Weights of a small mixture-of-experts language model, trained from scratch on English Wikipedia.
Size: 16 layers, width 96, vocabulary 4699, 10.5M parameters.
Experts: 32 SwiGLU neurons an expert, 4 picks a token, a softmax router.
Training: a variant of Muon for the experts, 213M tokens, 6498 steps.
Below are experts of layer 12 (counted from 0) of a mixture-of-experts language model. Rows are named router (the router's row for the expert), down (a neuron's output weights, with its number) and show model dimensions 0-95. Each number is 128 + 24 x the weight over its row's rms, rounded and kept within 0 to 255. Numbers have three digits each.
Before each expert's rows: "comes before" lists some tokens at least twice as common just after its tokens as in all text. This comes from a sample of Wikipedia text that the model never trained on. Tokens count by the router's weight.

# expert 13
comes before: " |", " ", ")", " (", ";", "("
router:142112125146120088131133136186082129112125104095129113096187115127077153126086099133134120121127132135123148127137096105123159124135122097108095087151144160095094182141142130064102185106149136132120130141136109142137141142086094098106107141122134152120123123108111117100130132165151142134
down0:172123112149122088139103096133095129117124150161152128128068104109145093102152116114102111096115125141113143150138142134150136173127116118138149133129167081131148089121147128140154094137094152155166182154144069108141133096133136141129146068107124163145141130171136122132150121154119118148
down1:119170103168113150133127128118132140166142129169122114149142139080131159158183130127151139110117124124033101139113132130152117133155116149137088134121141120163092121121120131127114120108120146127138130112117120106108106091071139141119129146110141143139117119169122135089045133129120148099
down2:115084095143152144125095118104122139182144133130141143109113142126120171142131074096114132146124119134130169106146134142107147123105118084111123119143120130141113121115158128114120160073069154102075150121137137126155172121155102153153121143120099124118133115161081097139094181149136093130
down3:091081148124144092128108180145115103129160134126080119128134116153135129147169142102101111117103155122111126145090123079130146107176109117117133115123142113093136138104134111157107105106186139117136142095162097112134131163113159146153149117117072141146119158137141118163073117138095123149
down4:113124111115085149114100128119127118137135096104108133138134196098106137151109143133110100114130172105114168130145138088168128139175196102137129103148061133130126099124111130145103109167149095119156125133141101148151159103126081112144118094137137150131120132144113150147134143115177107141
down5:122118129095165148158111071119131130185135130150149107142144115117157163097132152149180116132141138165124098095163112114119180112116121150130114148138146138113108161132145106199130127102114135141143117144147114125140152127075121140144134169132169102102098147090140140137158111152116169116
down6:162121118126093126113141128118114109117148139126169163141113175113112194164101185133109133157128130144138108167146108099131159162129104139117139128113113096119144098164154110110116126098137100126057106147161156115112153112143150133134108094158164147118149153137162115151161146167129119114
down7:122152100080159135138116185132122115112155145145162106096111171145113129116165125154162134120147110129123094103122126093130138130105106094158110151126116109129136128118127143122153122130146108124155118147135144158116136118129134162171073157104184113085153146121129155077157109152171073134
down8:156105132148081112124127129125133123127131140130120155119132089143136171130110062175162142134117103100168089104092134140180139144122182133155067140098115103113148125095127106114104092098118132159122142082151156150125163150111149129125101131128119127125116132117162113108154088109121101122
down9:146144115148122152103115155106133125107128154110129160127121115117167153123105105084085135117150135146145121138145155096158185129154138134105155097182073087118148077141139115118126137137172117147169108133133122171184132081109118135147133115126182142124164114129155130103122147136114137134
down10:120134099131131149116146135084105123146130087155124139116134125114107133120140076073085138117130139118132147116127117143113167111120153132137150118098133118163075120146122156126184117191122139145104135096163142092090161158151114146065108136157126096118141130168133158130126093147130113098
down11:126098122118091104114115150129156109134129123115143160097129110063114154098110092170092140113113130111149127116117135130154187149121087152055146081109125117165118148160145137151121140149135126136113161136097082118155121122102121107122141114091157101169113124136130123105114110133153149094
down12:096103115137140143134142097101129161158155134153122087143145163148113147121074069120159130092139129106103137154124099096130127129131094153153138095116094165122104118084127108104129163145129141152159117089115130115114159183123117116112167091093122090091133166123158120125149139108127120143
down13:165086136154161133141139138128120157167149126090113095141106131136137102133095138127120141134107151105131109090106130096099118110126114141106165143131151110124125154103106128155141112155129130131108065137164123128136143115084154135094147119176072128152152106142120111154085097154131160060
down14:109123101139108105178129104143128132123099142136114117091141080150099132199116110120105093118123133123107121114118113083088146151128143115131135145159136161141105150159102128099139162162126151141149110106149149145146172086129173131139149093077141133157125114101097127157095154161134151107
down15:106176187113103120127120144069121103125106119122160137112115124079112131144119111147102107150099180128140140122143083132125110139092108102123109124110153144121110110093092114108108142130135128095097114087148105102136105151087095102089112098123126116125158080166139138108173117106130127145
down16:159079163130130130146134145106142109116151152144119126113116118145129135132146135151153167127177134103136118129133094135107122082118119141102169117089121098193129164099160178138150134143084151111119088112174134123117147117164129120135146118092094101128139118139113116140168091072152129112
down17:151190139132132134117105115147128169128140098140137073119139118139131141119129161085120105146153090096147091081151116133113099121129106123134096123127182122179107113149158129092110123154105138144166102141114167093138126149105132138122127120097123132065129128131154085132160126092116164131
down18:135134124118170124130120104144099101135129106129103121132129120122183119114117116099152157100151128107127154132125158150117173108180150122138110118100100128125141114145133100115141093141127057140167090125185137171126149097107148081125180095090169113104120111112111120115142149126139115162
down19:116114144086125130137112160108139146123134144132122101145101136128136104163124142168129105089131141160139082138112104144093088173176168119129109125107140100139156160124189134161114181117120155112108101159129160116138134110109159133163111142113099100144167115151119108097119160088147152107
down20:106101119136142083087102122103163173122110142122109152097140145118089118144139102169113102130175147130135112112096125126126117096135109122128095135105093122138125131139137146167139141094137180065163113115148171128114165129121133089124149149153112103113112087141091122150131084105133163100
down21:141158099122121133131118127095135128115098175127131116101095095114140116054083135159106156116133132119151108084107145153121117100129118081155135130142137111153155130159094162089118140139110140167164095148142131136079145135138149124124139124110161134112075109117165114141077146147135099150
down22:170121132160126155111104094174172142116087115148162126103136150144130139141115170089150090134136130135146112070142144155136135128119163117118151106167149150116140157095126129130149140144144131110141113094081129157130081113142150193120147112150168140169130118124114121143073124151126133136
down23:134103157091133135169142136156165101118139136086134159127099126106130125098138154090145077110190125141133136137152122157100163100125105164119088127145156105156170110141152144132058085074120150119112120141132127163145145143133122089127117124135133126104102119109124132158121144149128100153
down24:110112135142124126128182139128126159107129149138186200149185137110147111118099170115087106114129123154108121142094141159139112189130128080145107111082140151123172150131126147157093153121131130157141120108130092156141113145136145140136146141113139112164115128111128122125170131137098148154
down25:166123121130109139094106131154128124112135125114098124130174147118131102131137142111141154112123094135153067093113126072151099105119133161153140121120161130120111092174112120147102134121149107132179101168153152132085115077138130121094160134093109115108114140136156135111092114098153092083
down26:124107121147136138110147153107166125134122111141155163143132136148156101145134151150164143148118080111113085101119127124139079131153123170094132085137109127123120102098107120134089067156106115132125140139121102096103137185137055182127116116136110167136116162118122117112121114137162109129
down27:113106096105104132100151170143118163134117128115140083082120142114165156088162135117108130103161156119141123086204163138137147077134144125138135128117118116085094115116134108153107109140151114084143104141126168122116091155146129128160104114140129153135137153144154125102098095129119088132
down28:117134122099104097129115120155144130142132109129132106123117113138146093137122118145142170156125104175130120128129151116151141134153081107091090153111142128132135200172156190134131128121101124133167119113125128124134117110127069103146155137093136181113103132112117166126074121127164118176
down29:177142152130181131126117142130152105098104138101119123174167146118152109131159133138110110107152111143135127171113153108100171165125115139105157173140161095124122073124137098151111159106098118148089098126155132131121123106130131101121111161089126144155096111102136110094094142115098101096
down30:123129140114127134084123145136110143150120106111129130125113160110135118133118123161147165113086124112107139160079144066129125112146157121132115165099141139158117118111163129131169129109144104146121122143149117112068105137112153076121112168141140129159205138138150136175184155144121127106
down31:159125090173139116105129153136134148100114144114120125160157186090101117109095115148117105150094136150128111124095117165097130136118095166124102106124116138103128152165123148126116122090150167116137131100117117092198168161150130121099107092127120096142088171148117117142138126134110160123

# expert 0
comes before: "–", ",", " |", ")", "0", "6"
router:133090137152103077124168124122081113114141113117077115113114078105126168161113116149154126074115112121129100132121112135121138122113155087131116092163154135096115125158125112103125164115146123153142125138165102091131118153108117094097174144117161153118112132120114113145094148154134154071
down0:149136091159128129140115176124170127081133105171134114139140123119078110141135111128140127153142111090090122157139127172096123117163116162147114178122140108149107129137128117115103178108137107077137156158122121131159131141114156120088138118128080077117133098135145133136134084149097099102
down1:136115133134145117110169090160124142115125134143096136095129130100097125116097136149151130119127137145110107115160148169105146152100177157115155165143163106120152166145124155113139190118130166152165162167140136165129143122117169101130101116146103122107107121092192131134163132133131152091
down2:134095113102129108105129121146157142117157113071120098137114121111149154099101115157110101128144148165092131126125119141130176130085154162104126086134120095156162115115106150138119115151132151148104165070184136167144106144092135162150155149143104107177136136091130144135129136157114117110
down3:129152165115151164116124161127123090131143116116126111135126116129093080132153121112118095110094099135150169153124103153189140144100105178133128118123092141134118111128148105146118139109152147113123108111082153166130134152126124145136104129169122122122107123079169135158140131049099138088
down4:119121164119125111123101138105124097136160105107131124108145110114123170132127120095146159119115098103141131136159114124167157116150137144113157124111104156168107101099132125124165149167096141127112147198155110123149145127135165114196102116120112131132146149122102080080081159143111088114
down5:095134120122140109128111138086125162133101153132141123169147181116123094149092156096128107133128142142134128128155095122148158111104072124118106184146142156134103130138105076142104093117092136145142121116126111156115086124092100128137120128094137088130109069143161159155118120129124122081
down6:176115150154118105118156138121124112118115124115128158152126113136098152128117095120172152097132111154084137123126133142164088079119108166163101111133126117126078131135146127118114095150138085105096158133114163115119117126208094121119090142124121177085154143120150132153158124145126112115
down7:132134142146114130113113152149136107119095126126109114156116144111100109152100112081123097112111170113131131129105125121146131137127106083056166103111144101118133090110118140130098130098090144169114174122106136125128066121102072114172142109119091129143162119106124097134130175116148110157
down8:106153076123142117134124191153119139162128122135133121140153122127182155087159113155147132102127135111152155142112124140113135156100181112095110133153076140114193165132116095124134156116109138096138086100112150139135163142105114119109133137138112109103158122160159140145145134101155133168
down9:130150134095089086147123111117109187155114097106120090129107119119105130144123149122107123137116137111198131107139165115112138144107140086122154168142135137074114115136123143142140122122164161134119118134177134134122114074097171136148133152118137178181139109097128151138103112154146152113
down10:148159143112100144127110160109113146181163091119124149101141114153126082131104109107111143131134169146108168101121135104094158144152172098108148120071116136165133129137105131177121114148124156146146130145140112130122120136115141111058177091111134147150133139124115098147129145134089157095
down11:148142116145144120069164130116159153146090113128170181163109115130151157132110154116163144116122140126131109112086145167145089136124155149153122156118110116125088120133126136122148101089141111145144122118132089125146149100120083068149162118155115135131170141082166145144137134163131150106
down12:094121131159103143133111163150119161098103155122134114103164127090132147136132140145135133174141110102128134115151103146106102123141090146130065184113090132111112168144095131138104135116129112191140093143146147110105129123155127116129145118140103133125117120122123116074056093124169125122
down13:155093079155119111134100133141180156119123114154143089097150139132156125142129139123140154141170172141095127128151129151078105091104136110163107140143155154121100103108136127123147139121141146116120139135110107131133159138116105088172143108080152125118067083110153127131144157102138144175
down14:125137124098109111136095145124166089157128148098128116127135109101082131115139143138102140122118079137167102153102119110093126136107086177138142107106133132099090110089105110127113121147176104101108112098118145087069121103138157111152122150147135110150151120110174098169154120091133146124
down15:159124067106135146124083141131108115146143077143161137127132141162122152105146140101096137117148146216143103149093105114123149130172145154131118108116164131088137136113133087138098149118139141142132144142109095162168122094127121123126135122131128097117154090119086121147158144146087132132
down16:136114122170108072096132129141120098104153161088127123079147155141124089142162090101115120105135172121132142133123127134135136159118172122143120205140163146130130146135109148138143144132127151131127091159100155133099133095153149103132129147083109124141159126179127157131082147117144102127
down17:131151106127116151069111134138117120140164127072130117139138127090173127151149099138151121164120108082153138112160116151142168162112129149162120136139148122145110105146115109134131072118139137116071100143125157103159175104147120112134142104136143135132079157126175098132132106096152142158
down18:113136094160110148093079119111110131131083123139134114112143155137177124053133145120110111134134156114117164133105139124123160171073159152140132130170135098101128155131104144132150105125097131104132103133105142111126144117131142173172120108130134166165175099113161168128133133159118126135
down19:081138123144109174127131124114132143091129165130130134128159111136124117142120126131143133153129096108123152120139124150152121138114142135101104167116133161125099123145166086092128109145118185131144136118101159133092155169104139154143092103144110148131102090143165117091095145070132090058
down20:136137145107096114140121163148105150146103148109069154059130138114105102112143123105148093112125150137090162138118132131122132122144084108125176143120097123131105121125124122096105096090110163176112126103114147137153092146078070146114097127107116123160159152118117130143153119117138113092
down21:075123144114200090144139117099114130162180113151111162143123147121131113123115172090178150121147128148084097131084163166145102101129122131140152141111122136103151129114108156111099141127153119134111148119137109094152130114139116115119108126148131150132142191109148126125091167112130098109
down22:140180094086124129127121141183133146145148113167111088108115126140110136177154146099091106109161128097149113115123129129110114124126102165138157096115162125149140147074102135129106176101154149107151082112099151145110158150087159149100119098127131124135130129103146126102164159137103131129
down23:142115133128154132102135106084079093173077126123161151139157142150153174133123153109152108120133151135144096170156149122077133123117156115115123162151123137137154153136109149063153116114129151140126145108119144102113133145138165155121113123149106131072101104091183109124141136120132157133
down24:084126173119135144121110144124150101140135088124121105123126120133104070108110120161131126117144167157103131117118158145153111140160131134124086148101162154173100124155158148102126109087118122146133126071130167141139122108099094149175071135117147123158140107119086128135132125136110179102
down25:115101078120147125124126130146162100084145117049110140149114141137096164100147096127159137148107062096107132138132156110131121104124145112090127130089156122145098140138158125144125128084128101147150154139146124094122135110152143094150086115144092113114118141108094138141093156143118108100
down26:183138100174089110093132161088160133140141148083149135149117147129132161152107138137168100125125130134109120141139177113121089133108095133120112134116147115113137116139127117098079135089125129148114163118141155137072174116134141150120143145121156122118073083095152136113113080146125136117
down27:142160113086112113131109103092118131130116135111133153136144114166139145115163177167121130119129135154121111095125113096131153128140146151111117185168142170162134156138130168123115128106148188111109126124122157144127120133090130134127098133079159131129129111170089104098073111098112078120
down28:170120109144140106167171133123116127167125100147130148133108117129131180151101157126091122127090125118106166119172075110076084153145138110166142164158141116115135125107130172180127145144146146161127126171137158141146148117109164131103139123121131143152112087108153127139130155123134095108
down29:162136100126119130124172081174104141147145138158139101171151188136123156136097132129116142117086138120133120156098155130123140132147107159113104130110122125150106098143136102168175118165137098117138113134136134114141141121132118142136140080133146100115110127102123159088090124044147098132
down30:141129136137110108087131120154137115162098137084099132162115132122144116093103135121123160153099067159188151124075131090113150155089165147144114137101158141152163107138151110102140131104113134105096164113078120134148140151154122114143174093129126151134109113121135140124126146172116146129
down31:114161120119134160177080121114159115096102157116183144106110138158174137099153131106147159148155132098137085100148134131121186121163156124116145154137112140126131158131117104112086149125142092098124121139134105148152144090129148134134103135123151064152122127095156113135112134144084117135

# expert 15
comes before: " ", "\n", " |", "1", " +", "3"
router:126102117129076123121140122163125125102138109116084135117188130117122176175108090170145141113097103122115141120119105095121149107096148109087101119133135147124125165187141116080098163107131142130159129156131112117122127149071108092107132135127153131115110096127119120154122135175138163124
down0:127105117165165144139096074105127116120129111141168118137121138129156111098114144113080129128150093116141101118125113101115144114155161133142121173155093158106087124116136125139105141103131147134155112100202133109177110112134120124150131147098111120145122106100090094102204122127148134136
down1:094153144164091140123148134105101124123094082169170144146189148103128162128139117133158127155117101094131137136149126098112158163122151147184175140156083137129100122128141120108164143171133113088107105118106106139113104137141099165174122116118151148110129124130132124142145107136165130117
down2:109123098120140143119146163136089113137169164131150137146089112099141100109140125136131146095135089163182103120132102136167140131126164105081154127112132159147127090080115143103155083149140125182165125134115141108099140109100116118149147154132125151143098157167109127143134139165102108167
down3:173161135078149119121103154148071163124112113106112134114138123108121150130138153141137152109096123163147089135134137124117162108143157080140158098129138127140099109116112126145116159080157143107145136129102101150144092098167122134113142103146097133182144123082130189146123120159152117143
down4:118093175156128120120129145134131127103171137136122135102162168127096114104112128122120149161090087134164104134162113140115160121092105143140129170137137139128100172126131115171103129102127140068144114125117124165134135119110120110101091138114079098151157137122138107119194117130093172145
down5:128145130124107135152139163141137090121154088179127111126159096098112146118113127141162150163097116137078097118133098113140114103141119128150173107162109105090146068136097100082165165109142147097167109105152073138117093104131130147132125146139134121147123100119147139107121112145115095136
down6:156099112131091149133138164115108098170127125163128156157105127148152157128095158137082125128152124082122098154097148149152110111109184167098118082131156133101141150144112127134109105091126095122130132115128135113144125132064116125160110119096108175176123125166122152109140146125105118139
down7:147159104095113095152170092123165104126118123099154071127129137135133143154124111147121129151147152104121122140121156091117171127083148118137152167096142124117141138123180117097114099141124151082081142146164118139164123135139129136137146134129132091146154185169109184138125105116111130127
down8:142147086127146092129139138135138150099140125113101145112163102115086138127159161153119109136065146137144146115148114128116099092138147161118108117153108136115105126159106122158105145140125121044136092115155142163110187128108144126087102131131117090100131076114113130130139089127137139104
down9:152145154128139189148140141115141111179140154174129108130179159153142108147094134127138118142146126125153157136127144138087090124112116125131082123091127115114112134103088119179092112106159169158114101135203135115120127151115098098169140154119138137103134132124133149120099132108140142150
down10:123062098115115180119137162139170113154135143084158141123117095097150109152116102133105111145118115142144134124123130165137119097086135106140153127109118157153113148142107057119153154124149102147135080076092135129127137135112110137120122097124129133151138095107151154169140092126106164127
down11:119099108134121105165121089101166121101134149104128079130162146136171153101158145150163123179091130136168149089134111101111117119106127147077174144128108103085142119108116129135114121120090131139138128162163147103111097135109117107098147193148125157142127127138152142134163123119109150128
down12:136091127134149132154112094132116119099130123119122092129178159125084120106150124149141138134115107140100075094168113128162117103129123123097112096147148155112100144174118131137160117117155149112149133145128135123097068172094130153137149177145120088130148115110108072148127087144165127115
down13:121091100115139117156135190103134106093140119143131144120141100174137165100114133120122126136126142087161118140135164144143170120125110116139117132114106159128131078112166131166127126087191117096114137081128087146127114117107138118104108097112155093102089073117106144119124135089116128135
down14:104118149136133131136149162156092114153168147154140134131112047170116109120124135102143101151107096127148110124167102146121119096139108128127146130084154132109094160133140086137143132128124085129137161152132118118116078099159156106159116112084151157139115156125176123143136135178147131147
down15:105119142168166124151130101155119111083158149105124119082133127131113102084117126153142166160152154144137131122121166122115128129131127109099131139161163163169149107140101169171102109154124130096114151148114137091116102098121084154147107168158140104082132129115168109159145118169116133133
down16:117114077131122132116130123131144136095188101091112131139103121188135091115122155150117132164136150126127095102099118099094130167141142094113132130175120118129130135107106191095142120099128128095115145128136179136130098156128164080145124163130168147142162118093125113118144144160147143134
down17:132132104122093126107096107163104136098121112149124100105166116154105142123119139152158142136208153121088130126140101156122153138135109164162125115083099135085117123067121148139100130108139115102083115123139129118115127101171182131116144110136130118139123140111081118087123137145118163161
down18:139067154123132144143094140157162139140153185129123129133162171127116137092145106139118119177128142142112132132160132125104131132121096155129081132136157167070137131140133100114136180164124171093120132129141151141157164120100142116144130135129098121152117090124136110075149099166113130114
down19:130152165167128127153162103132106123100111140142140113119155124127102073108131099124130114128120110132125130152156121148119102103142117114107162114097127113118149081110150154115133075104109157146075148103102091107071166103107167108164137132154154101122136079106133105162144102137114146094
down20:108141105139126135136142146173120150116109097121095096137141124155142107094148170114103107140117138128136128152112131092149118132132127053129122145128129151106112117150134130097151113121131117161166105167180173097113108136121151148147119163120152177129148146141197162140093120163118102162
down21:154128100130148142191146112096153099143157120122124137146146113138153097101115126139113137136101119150110141113082146151145117161084136128102096121119125150148132077131086082127108154124146161116093177148086161153127094117102099136175158099117164148115140116151157125103127146125171130121
down22:136141134169123125141134113118115112173105138114125143171138155146158160119164126150125124141092138127105132092145172146145157141181132097128127117084140104143138115171141120127131124108124135111122113169139150170132178114113133143155148176112224151147128151112121116117126150115127083143
down23:141117157095124112136142124169094164135148132183135178119160120129127136143136144127149165138107110137162144116131131088173091121157110101152121122164133147126117119121145132138161129173139123107122148127127134126091100075150085179147100126155070147124161112129079125160104140095125118130
down24:136094119154135165144152105180130141124157113150154118107144132119131134136119090105119128085124155121119137136134137104096097116128049109134133126159105161141143133125160143175096155106105106145134084140172099142142177110121161121156132133124135082101111115151090119165108155115090135116
down25:086114083129144155117110119126100126158088138140137159148153112135115129151154139130117083125116151129110110115159136166118129154117137149115151143114131114129087095083124133153126156107099121123089110117143146108156140160157108148126075133168156060081142114166077105128134104165115110135
down26:145102094073162102086140119120095153157097173115120140142107178143124118120114142091106103122151145137119107124143129137144084140076103101165160148089109109136116088122093161137164149088166158103140117127157133105131114120119103146091108114116138122114137106092121102143115110125136122163
down27:093126117097127137130107120113142135145116138117140135126127125120086110150125096167111134152111149129126157094136199142101126079122166157171120094151125160121132088145113146119167094120109167078157126127107111129125137144065114094134125131148160102146083149133110137123084112105108153096
down28:133154140156103148113124129129120166135182126108151111129117120115121154161099147134142152125085085135166128133086099155157141104133161121134115125127146137139117098178132177123141140142171105127188143082135169129084091172111153123125108123152090130146116104151164111153117122106132104109
down29:145119143155127127119116101130100110103103141121130169128125128129134139134152120149138159151115091077152124117132129148153137172131124166192155134116111128091127117125124102154138105122108108180109084147122111157152065139127154116186148154108142122131139175129131151113164153082157103163
down30:106137157120109138136172138122141141177136130145133152112155125116145170104140089093149109150114137124132147170146118129129149079130145081128093090132144115096114141143137099140138126124111126107109159081172108098154088144056124159140106146155108118132107136137126065141104125100098138127
down31:147122144130137097164180124117147130128111151105132077145145137086120124137122113111112159165138130118082120092099158115148111118119071152115180109170145153099104122147118137127136163100126126119149125107145130138142087119070144114100149150127109097085106113118141063144152128130152139113

# expert 29
comes before: " the", " ", " a", " New", " and", " which"
router:138086136131102120117122166140112129117098099075126130131130140101083125171118102135185142096141093093104150117131108117134146092091169116113101100133143138099119126145159110111131143124162126137173143161163099078108112145095104113098132136100117163110123105148119099133094128120142157086
down0:116132192105153116105082117140121160109086140085091145165112129124107145162134120126137129181141089126151148121137119162102170136110103146103112131112145110131136142140192110116126135153115120117155123133129111109108103179158108167115164120135166109103132102132155111092120133139103146085
down1:140143114175142105143135101161132087114074135129113157138183145129109119116130095127101117164113096124112159125155159105149118098172120139115129129143111165174132084135136119151112120133145116107157099110175112116128125191104141150153160154130130120121069121135105138141076113133136125150
down2:152130133169144171108155171112117131114143156099097083150150120125123141104143147136159092125105164106189158163132101102118126122073105136158144096137082137107129157149175148138138128107160099116102171113096142138148126121104155135134163134148135143162121117111118101153106122157150130117
down3:122125079161137110146136165150123139140121121120091145149101131101118122155106170113103110106118148129139094127148145121080117142129122118139112157171104108092169137111092122136164104113170116138121112140064135097176126154177136125132123120082108082141184156135143105099131120146123115142
down4:115122160179124084089108136150121127134093142154150134115114152173113150117122135171108141166105136150181116110154134148147115125076124174084114153130104151107110073104111119128159129115136191143129110148167118156142131128144154093134139126116075135137113163133112110138135142137112140141
down5:120135173118105127135127142152152141129138159117130120168148121092107106128140128098107133146141120106130134107168088117117082091116137177162108123101090140157155125089120139122151123154077141130137161141121143096104182125152125119112139118162130142102136133121116070117100136048160125111
down6:114108115125128120160113098130103138122146105120142142102112117159124156157159142172113118148146137145140107138111111125134172100115133128135161150151153128130125145109102147123099055104097119112100154127145154140129102130086175115072113147113177126179097113088145116170118087109101153100
down7:103125157096110183093119134135169129143081134093165136138158126128127126112118136162129081090152130116148151123136109163161156155104113150128123166122085129117142114142121155159124133129124153096098162146122147132155128093120098115124147152152079134190155126096101139130135084134146098153
down8:100120099148145120141099157161105109156136086148124103142161153163135147143132128127140140142101123168125116112117152107129095101062122138120152143078125114135133152091142111120122134111135102105123086071119141116100146103151183169115142144127137086092089115105148116114090135122153113168
down9:100123100110102096134183146123146155104137128108108107104114115152144129156120096122093096094143133161120126105153103089137133097141111132131123139065131105121101128143114154142131156132158111103096092115112100090097193129093147127172122158134145123135071105126150122157127165155122131149
down10:140131114109152141084104161135146090125161077134124121121103142119123134124110124141125148116158128104127122148129132124134115141187120092136124103100175127110118133092159168121096162138172128081110147130109139137068119154119136092117126122139124145170118104135099137082189108158089157110
down11:130144112145110090103106102143133158121145180086114155151129065090110128138136126133138120177134125080131127104129115119119123117132147136119125080156120110179113093123148130123087153097098150094112116103129152133127148146127136169108148072116117156128122128124148091147125166121163186126
down12:119137082143146144123123168142142104102120129162138117112112156158084154164106113110130138132134126129119108139118117139098109128081104117104127128138128156133139203151128134159137091136112157152099156095121102106116142072077114192171136091151135151120114135120118137107099155150166122123
down13:134130140140132081128165145121136133119084118096119119112141127153171127116147146109153146162137109162112092101066141086138103120180148113102137149112120160082148090145119120129166134115146110114137093089133105110136133132155150076156133134149146083116151113148130166115137112173117127165
down14:132135128144148113116061117108104166109173126110130101101124154114175121095092140119146131150114139163096130109075092158151123107151108124125166120107121110154103118118113131175127150117126145126130142127121152160141128124121125090158106117136147082156136101091136155125152081167164082147
down15:104143112086136111087141106148127130110115130146113118143159114118184116123102120121095121154109108094104118120088124129115098148096140105144089116127149078137106133104108115084150165107110126109094130127088127133104115154144153131092115095123143195094116082085132155118131144084142135162
down16:160173112128119125129138083136115127111128129154116096156128125152093126132121109143109159117096135174116117132078167136130184174160094153175070108154141163105160121136133102091127132133168169119119151103124106130088132113128123153132123150129149109127149094129103105145159124088142111120
down17:109134121104136056117130078128132110093158140163129112122172163109137126129132149128180152119123110144114169132106164119147122095128133114118105132175169143146113139117121147151106108128110131096108146139136140149120083117168119158159135115157120173170122152167165160116127132183135125134
down18:103080193132160077130147147134142108157105158152120116109139124102102125174111125122134122147071175125109109100105140128136140136124115141147126139126075157119101112166141152132117124091147132144092139098096176093119109093122120112105131154151135134120103151128108107119117150081148162111
down19:127102087113124106126126156104164109133108118102103129131108128158153119104137142195099157146077125130121158104164122118157136182094167155140116114118131131160164104109078119116128134122156161144094113106152108143135105117106091129112141151158143111169139117101155107140131092152118120178
down20:132090095102161142083143116123158157071134135115079131122120136156136157112087099094117133134138156127149120129139145127118150124114155145159197100129113124122108107160072111083151114127125135134126136077114132098110097140118111134076148122145168124096149132142156115166128127161146136136
down21:129098151126155102153092167092177132104143130099116158139114081140140089107127131154139123144148131158139130078142128119146124125119125130145162112117151138097103131149147114143164081137138139122111191158146195131140112115137125126114166112152104144113103126117179157117131123085146092096
down22:160139205143156141111120139114203094106124132114144114099149129097105129132152117131121122148134110161145160127118153117094146135114150166133179144074146120170130101108170121157138128104095132095131123123154109118118148131164142132095129144112118118086131161157154131113169136109151127114
down23:111106093127120146123153152132164134122110110108118128122101185156094131118167107127115144118157166137153122173117093140130092136119105124130121100115167146128122081166116161145096100152086116152089146138115179107087116114129128116153117171146079116114127116077152145136144116162147106122
down24:118158119096087128153143147165121140113125126156094104156144115086141140097128113096130118129148068115108120107129067146131124126125163093149128124139087136075128153111120115101186119143102114100138112146117119123125140095136120131144104134129205118099128121154145138138099185114118123155
down25:117102135121088116117133137095127122114111104162152123121100136091141168144173109114111087106119130144079087098094155135121103171071161093117143120137117137087138134133128089109131082088120141118090089119122136103118124167134143110133124180087144124157136107113131139122130164090131128144
down26:117096109134118148087170163137140159111128094089114135096139133107141136102085101139113161158102152109124102103131129094107122143149114115138118106106142142140110101153195100126134115159100145187188130070123123115092120127111143105192130120117110123109154134119139144138129103127136145112
down27:139095170146083115103140088118170156118121136132084157103138148118107115143118105101140135122104165146115133150155100129091088123101124082121136120158112119152078133111165117119115106141066106116117139117127110152141126169148120156117133097113147151077092150122097141126093150110116157094
down28:092096113129095119126117107113159156150132106156132154118109129127124113170166084125148126132161124104140137138135170101120142086132146200152114166142148089118114102150098137130131096144135139092090170124116133106101105138116129102183116117144140132127105112150134140096165141164156140077
down29:124144153119128105113132134062131144122147148120126096149139160113123072133156102097097135159087127104137154117118146095108117153105160124156141134081160125127166138105169116119104116135135137104109159141150157121102124132110140189150173114141132157133120076159165133148146130119151180137
down30:149123125133094179124103140102128162130118149157140145132149143104122156145115083081143155103161111158087093113108112120090122171118144110126123168103096169119173146153117136137173136123128125131152100152109113140137156147136074122098107105166108125122125091133096135099119142179158121120
down31:098130107117123114134113166140183164133106158084136159114133129139152083171100145113122127086161155118166118125138134110123130156098139124138120178149105126132073163120164178091130128121146131107097110120121133164118126104127103118195129112138148157116121134128099127144104110178129115139